config.yaml
n_layer: 13
n_experts: 64
moe_layers: [0, 2, 4, 6, 8, 10, 12]
head_dim: 64
norm_place: "pre"
norm_eps: 1e-05
qk_norm: false
attn_scale: 0.125
init: "normal"
init_std_o: 0.00466
init_std_up: 0.0238
warmup_steps: 200
decay_shape: "cos"
batch_tokens: 65536
Below are experts of layer 8 (counted from 0) of a mixture-of-experts language model. Rows are named router (the router's row for the expert), up (a neuron's input weights, with its number) and show model dimensions 0-95. Each number is 128 + 32 x the weight over its row's rms, rounded and kept within 0 to 255. Numbers have three digits each.
After each expert's rows: "mostly gets" lists some tokens that are sent to it at least half of the time. This comes from a sample of Wikipedia text that the model never trained on.

# expert 20
router:147123131121049120177132148108098094137133130130048115065164160165135100144136158127077091135188126168091125101082118109118154111085155137153114098197118116148156132168139111138125152148099093086142099177085185174083163158143104139150124121132195152139128167159107098103113078146144152155
up1:118106075051125106139152142198154120192119104130079103100109112121081181168157110138067109115141064109155125085207141118147144204127154128127195127127139120121092122177147114166123120114117130124105121132103134200163142139132134137143136131095155127105060138194129127149122126124126145128
up2:113082181187134148085164129163169137183100142083113065117174159171147106190141132127107127129075154138066156094133131154171123099121133138110055133102090157130097104152147097153083071110091086142062121145118096100125125074170210123102119075123108111178215154188122152178100110164093127100
up3:141158150088090133153138097109124130130116117100131154129184102077103151153151126111114118136159144164133124132096104148142141148041141215144150088117109139154129115236092204140148108122127088165086062141157113164119133195129170182102147177170090129158135187129152113148114098133142075126
up4:137051100155097051111102144125058164110054150141127155090169174118118140071137150117135080142144166129170087150159198129170201229130134156114106087150119136109102119141100089191150102110145094167159136148129117125040105095149065124115117160103099151155126139171114129150141131163103136161
up5:086159212108097073107123129055157139107108168165110103103134127132145121146166166129132143132139147095081182148103162126073130113128157138142144167165173180096118130090185071102098142151148155088157088165157142092136178151100108112097156163213142160096185157145115131136145123112127176093
up6:155089095114061106090115108138090130120168100127126122143117140128110178141104120091181146137129123134092127141098088091125100130097123111093152132120156143131221111169097110148181075069138154079141109103131171149106175144153135154120184172101115150155135145181130123113157165149166149142
up7:064157157110102104103123100169132165166161130105127109078106137161123111098156179127163135154148139155148099131081186104127177140114085130077077094113133175117093116137145100148086156082116118166152152114166139188122114154155041113137108122118151148150126121164172089141150193153162117162
mostly gets: " Ha", " Mo", " Kal", "ari", " Ke", " Kar"

# expert 55
router:188185120153120155088169204135121146087125115163100140136138119177161128091112188174050111125144151127102129147079151108118130141110165123113146084151133073130152147123176126091104114132074065127137140125148159117137118167107108122102101149154126147160124159124143123140092111111124099153
up47:126101120083125060066128107136160129170116137107111122079079124140109105162127168162173195122138095111160086125163144113136105124142157177151182059173122122093176123100135137133137141135135173124066097084150088164129117121123144083172157095164125167103115178115174100143147127074149129064
up48:135156104114145094102155120146153064148123147132092108070124090057126082106149132077114068156135134115105119255157099138084100131161127146044111141142094091141146175126078112127103152144119098155112064108135019096143146126128161118155192099141147121129122124094104149125104150120197124108
up49:152178121165102132141091107176183118162140087156100162119119112137150141160103130089087080136130126126131117095142092090105165151118162138099117119122132166134153149101095124149092115120063192154165153124149114123163093078110140116110167198124093167157101148114077113078135124164098124121
up50:146164121168141153118106124133126146134127155122146139122126098116141172138110096108115119146206104097078172115113114072088116152139122093083066055147154120166109109124094172108066128132083115118124124146148082111127155116138145126101161164114069140122091176115045144070136144135104047124
up51:144110155162119147171081139182159089185071146110129187062141136120128201100156138170103143075127151155138117084129142153173164165098126130137180210145081108132108194144117104109079125039099200138142128130096169163148118110056116124166147189150111141133154142114229141124080151120108174118
up52:122121114076079156170155114092172116163125107127181163090127195150068164067126171170065124190134129092174082110121148079112146189137126168136142088127146180109115174168121146091160115090113096127119112120155077128129130105143090094123097144109085086128109154147115130133152096176155138175
up53:090155122141158137125093140149110138173101140145137103030182191111106068152104142069130126107166144114154093152102073152090091078112163153140086074119154130115145135144119085074137130158068128106101099091144101083158092089112145118121170135130086125099095124105091130207120130101163081157
mostly gets: " Y", "ō", "Y", "ā", " Hong"

# expert 31
router:156141110121141093208124141110116153089130136119165101145134102127122121152071128131079083197173123155080102154079141127110177132151117129129148126103200147183213105127155110115166175173113066127178075091073149143152160113087135171088165171141129147118146149184078187144159081049138080046
up1:126126115185106158180141111139107120095116167083144169110089121159163086204082122103175092151156093120118102071161111117118163109120144126133087116115154155109142129118108068050157152129158141122156102102147139147151171171116123196111161141111155108132123117154124153158167128151152161101
up2:100078213177094095158147191158086074134142098124148099090135109117077090165130069137131112201083142131126125150082150175133133110156094079118129087176088092148069167122092115129064107143139125101137131144108080107121144182117154155098135092141112148138120126200133073164057112106176140042
up3:099165147129100113144144124113133151162156109084177068142138128154113111110108157169093114127097085129073173155049130177138153156150107081155148134170109149123074103108121084104068118118150146066158112180127154160091079129130147119143087152140103111103111168096085128207121089090108204152
up4:129147092165101123138134095118107092150152156151143122154134111126135089155110122095102175173101172146055099131144103118150151148149122076121179153139092098129179126178146109133111101091163173143161127133132160087161160077120208143123174150099142085117118100141128113110195121090127113120
up5:120137117151085122134072185131124059104158133085121189092203114126134151130152125077101095134136171124102149107106135133128133122088133122168057155126160174119171165179066083146132109129175160034154151152147147050111101128115106108108110094124187136107070169150055157110113078120114129169
up6:195148134144103142072160171161107138134161122148145146120117103142160141113112099116114126137138138109128152156074169122137061104084113160124140133071076122159173169198183096152151121125105041183129117100107138108126138154140118148082119135070126181131137115201121110092138094183105124122
up7:177157121171184117184116114151162105105084113042084146112199121146103108155131137178132143122129149152161147126144138153143155106126140116135154103147187104095143157054091112072119135026130171139147125180173117083156188123144119142145155140124188119117118118146121125155070130129127127076
mostly gets: " ISBN", " Number", " January", " Episode", " Place", " July"

# expert 41
router:113101118135118170146146106124085137129101132133113186099182137150163112131078088099133138132152118150111077162108084162163159130134169123190083139114140071085138100124181142095145121085043144163186160133156118128130159103123127165179127192134061130160166093167127138086107116083149140063
up0:128115167138128130126135117146137120130146096139074104163119117155106125160072117180109140148087137086092142135123113132097064085086089134125101137128129144127121092110114099121172066112072129154148180097148127086147160078208081135166090142140130114112209182095144102166154129104134105093
up1:102142132136113137108138160111102121147101139160120099081121122144110157153108097117159088149061109108075146079163105091146130086095113152166103175111077112141127174126120106154121124149093153173165167139144104068130111123142082145148127187120187154108137124146136104146050189196123087127
up2:082134179087101094088095129121123177134165140097094149153114094169124087136154098099125151110129141110115156149145072062147127109171167135181142122110148085121175114151120120130170033151157132139063144119137060093177103081130117136171148101127071153189126131108154105186182127124190148105
up3:155121103126085125083083114116191115167144125127110126078112124074180073157159179138115066117124107129110133079133101133104138080141133127121122195114130112164126103136146110166205085136075185137167105078122150134105147092157121136113123114079148105146163099116128114142158131116110109128
up4:195095095146140126125148144092120174135105163160152136093110171110117137178109155143078126173201119089122116172143073137130052141082141126114083165118150155077066099111075169149123130149169144125157123077092180088113064114146152101118105154105110091112138153113094153114099139150136127158
up5:083084110152151111162091113085182162103163169138140105149165121156139181130083097119102063152125150112139119144151126171184144138083139180127110076151134069120129095101091095105109166083124188150093115190157118105128127135099131120196102148191137172112135071125151109189146148087098167099
up6:105086134070146166139134084115134145201104076106136159173098132137124203060145202122120112117117103132135115106157162131121068198132081119134135054174095176075051104157157101154142109181122133081145139128108096111118140101162143115138106141139165061127132071191122158047142119113123126125
mostly gets: "oc", "é", "uc", "ele", "á", "os"

# expert 13
router:173107111100142123176143126125115118139126134086153129164068078160165103154186125107098154117162170102160123177103146133093174127119136091130098102097158179110130139109240173164149096089107047125113078090070180156150161120136153147165145134112165130093137096123126168158121149109157098068
up1:124137126171105169117148129148091131053195173168119137087090125142115098138065103133121124146186081137136154137081121120127092128121129139157171081203095086119133125139158061115115187157165095135090096146133188106157149099167108104120140121124174094172140099178151116182143119138122149125
up2:146138137157105150142148162190060115114172163094125085171061122099143088115114092102138089131141120121162160117109123171107132131152152123135126108149131157114135106150208126106147108145117157119141106090164125075196129119176098157120163192139166129086145149156144171205112179088093123096
up3:151125124127155121111099120124167207178142109091131201133107128101136198149135150111117076179093139110179112085113142122157163180128094091107195107111146182126127139115143117116112194162127108174112147117112164111070128073078021156159105122111116116151150123141168106143120103132142170142
up4:108137147136146119185130137108147073117152146092104135100160142094131191068120149108144121151139141148158176146123064098096173123123159148038180137133176081137088180111058127142098115144117133174121103133199122160128185103126154113161143123152167140113143099093116168148200104133133187089
up5:167163136129118099220168130132086176134105082119193128072088152141109121171088081134176177116157125145138085138127178150184114092060139088123172087106133050153089142149126120124156143096055114168073147138175146096082174124123191151037163154122117182115137105080171112105156082153191130123
up6:170093121117143104164144108085113102144115164093119199123152102134110197104129140180132124144184116138148117136140174070078156208130122136130113171080170112107094156167112132163170110129114106148128193137132118156081106138121123145135134080060117114098094090149197136149121101206140123088
up7:150077077142134165131193124079126124113078129091101125138102074158131128136113125069122173139166136084116148082117161096120146166107182181133156129082115106168139085177101085123126141115136117125176080118097139111117128176129096093094089161130106118114142132171149177095089152136154074161
mostly gets: " worked", " killed", " issues", " ended", " months", " success"

# expert 52
router:130186095097105153130102110102091089188105116076105105139131081157139136151156113059075141146175109147062100176088151112087124193149075105102121124180153116104147154082195130150072127098133122126145099148107210179092103141144096119164116180078150112152111165098129099171160073116159058066
up49:122173074128110110159078157156113088123097118107138078136103082116176136066148187121198124148057132113145131164077174159092134162099100121092091049130105156168144158153105131079142120102088117122137153126145167168177102121106140133154146206129164107125180123066125128107127125124110162125
up50:143117096118039090136171070153119125165137105082149122124167100124132114102147074155103158193080115165069118118141145092141135130108102097121185156074109145181122192153131131086115142087126164164152147074124124132115099117125147096140143129109105186092160153170116168085109117211077115158
up51:127141149126090069081092135182146089125130162094155092122119120169156090102091158156106190130092104087085140078131161158136139118124173107103140120165089138102107078107166101114132144128138138093138158146069118128154117163150161151081093144107119087170159080120133225128146116083198201132
up52:135137135203100138069149108097141115136124122097129151081087102145097143175127124133124200170152119150185095174122125151087105118139149153164104117173126142207088132101077126131075132140155157116111121089122115117136046142094131147139151119101136106164095203173197143120092089068088080050
up53:080152181109124127143120114131106146121126138096151133083162128103153135146111167127125108140094187187200127133150113125166081164120112122106146083124158118103122082141143148108164087178131152148198169145168128176121151100163134143118143120139127090097138087110092095088108134193138187132
up54:077213132121129204151106095125099120126089120105161123089130106127021112069115144120143098178098084116190115129129148106124158165128112158160142097144116069119098079109126159079082114084193130143134111113144148066121126096138115112099157164154192112128110062138106112148130142134085096150
up55:109194081141115155176126040091153154061105115114206130134129145102090155156181151110192124148112100153094114146145154151042137114173111089095147119120056098043124104147067125106112193124160129129140106146121130094152113129098156098178147090141127128157104101173155074148150123107187123113
mostly gets: " Ohio", " Chevrolet", " Texas", " Avenue", " Virginia", " Pennsylvania"

# expert 28
router:168144113096064121125152141119082078129078138127148148093109100132131096157113218156120125150172096124140102172120122157115110198092089130101124166139148098103103148169121098110107095081126096129080063088123114128148111090084166162144131126189156168091156158092093159156198113056115106001
up5:122186089165120115058088160063130091138134154112103171195129092140159101109156139055148130154136129144124196161121127143163152153074116089187129136101119148081137118102172183171115141094133129111120113150160071131136123099084127142078123106158133126120152079062109128126164112133172126097
up6:164094105103179147094140144212144158096199113125182155114166139122186129064163154134108131137132167152107121133151121144175108104105151111147088136140153159137110094115087124113112155147125114131114117174071090102181130098099090105104103134110092140122120105106126115104160151147094174123
up7:187115094177133132132129143095135070108063117052230144132096120075122131125096168144054139172128128131136111136125139129132184106086070137132095126089195127080103137137144111093160109178123187098141143118113124148133144158144094137138139125138146147195142195147193112090114103137127107125
up8:133105134121108133124155181124126152102096091122123102139109147187160162082089178136183203113090075168123129100160145081139221162104143147133162173124094126128173124175129117107158161130134112056132182065193157125142095135122053122124099099169137142107129101084130100136136102179117098107
up9:140132088124149111146120079140089077144101101132186141076090117093135127148146166120154129104136157109086139209141044101108115172131093075126152150067111160157078138127120140099107111216130084100126096176116178104170113104077165199105145067145141140161124134113067168127133099146144122099
up10:135087159098188117081161149185091114093137165114200134134169197074141104095178144123115119147128171156162083137142106119088134154151089095125137134114097088144165160099138106111138102129129137108109144143132063110155139142128075102170044162162075147089148147149116086115160140160141164090
up11:126147144112088180155135127145120128081077100112117115136122144128170129117102096083134104148086094081109148060134138092118129139130136096128159202118153126133127066082137161140090111149150024102127132160147096134085121223127150136090183177095158138166173133134086168172138138153122152139
mostly gets: " species", " most", " Species", " Phylum", " Binomial", "Species"

# expert 49
router:146098160127118123149130128112146103164124106112146130153145096105143065118101150164174179163121152123128135089105110118157172139061104179072071092161142125137135111093132134121147146109135115090205124151086224145099069051224191103139076143131138114078129116158089152130113128076144101125
up1:081108150081151101185146172157149112151074099081169157151173129135188138087123076130142146077073109188193195172115108147091116156188118110097127123140097080144066104131175153164138113129137136139130187094173150125090093152178156144131098111139191163112078091113123106109067156136116149099
up2:080151093181149124142154152107073125163115137141163107135148099116154153160145132171142141103116110107117139120152129123108125115137093119134070101170113157166069109067166133137183140092100138144111146163170093169113047077167222129070161117117086121123144100100064173180136174101130144069
up3:098117120165104099181167171138122158167116142099126105121137172119138106098116091161140114108111150176181086106115161136124131146113081103107122122136154125098113105107131159196114144128132130109118139107113104071104157203119166161097137144112083111184210209109139090114080062097070121084
up4:141203061112162114161105124139147144139171080077098120123134172173143101069135079109143093187113158065106144119100114135097120160121148092097075145177126129120139106146111056127171118093140139098088120088173108097085086092107102159105136090154120127164168149151155145033066115129174147044
up5:127129130154138137151111136107144120163158125086065098092131164168124162142157103119102164144160092111098094154160126194138158141147206199102131144099123139094130120104121112157119154133124138124137126150130172156173145094102124138140133119097098109138114164102096119049138073065086064140
up6:092100168055073134095146156129155100101110148109168083109126106129117120124105159115111124118149096129112170111161207098104182188169094172139153148107175142166104208140093063105165153063139152107078129159141046186134090154142090159204104138138070120159139064084159142133143125164122123128
up7:130099187180128162123098158175110097127084163082155139102104093092141113119145082161150138113125122146126077128101126109125113136100139095089167149130146119124124120162099190173097152135096213105127124139201096164094094106120122097126151092117084166110108099118140154093076089107088065138
mostly gets: " post", "On", "/sq", " Post", "born", " Votes"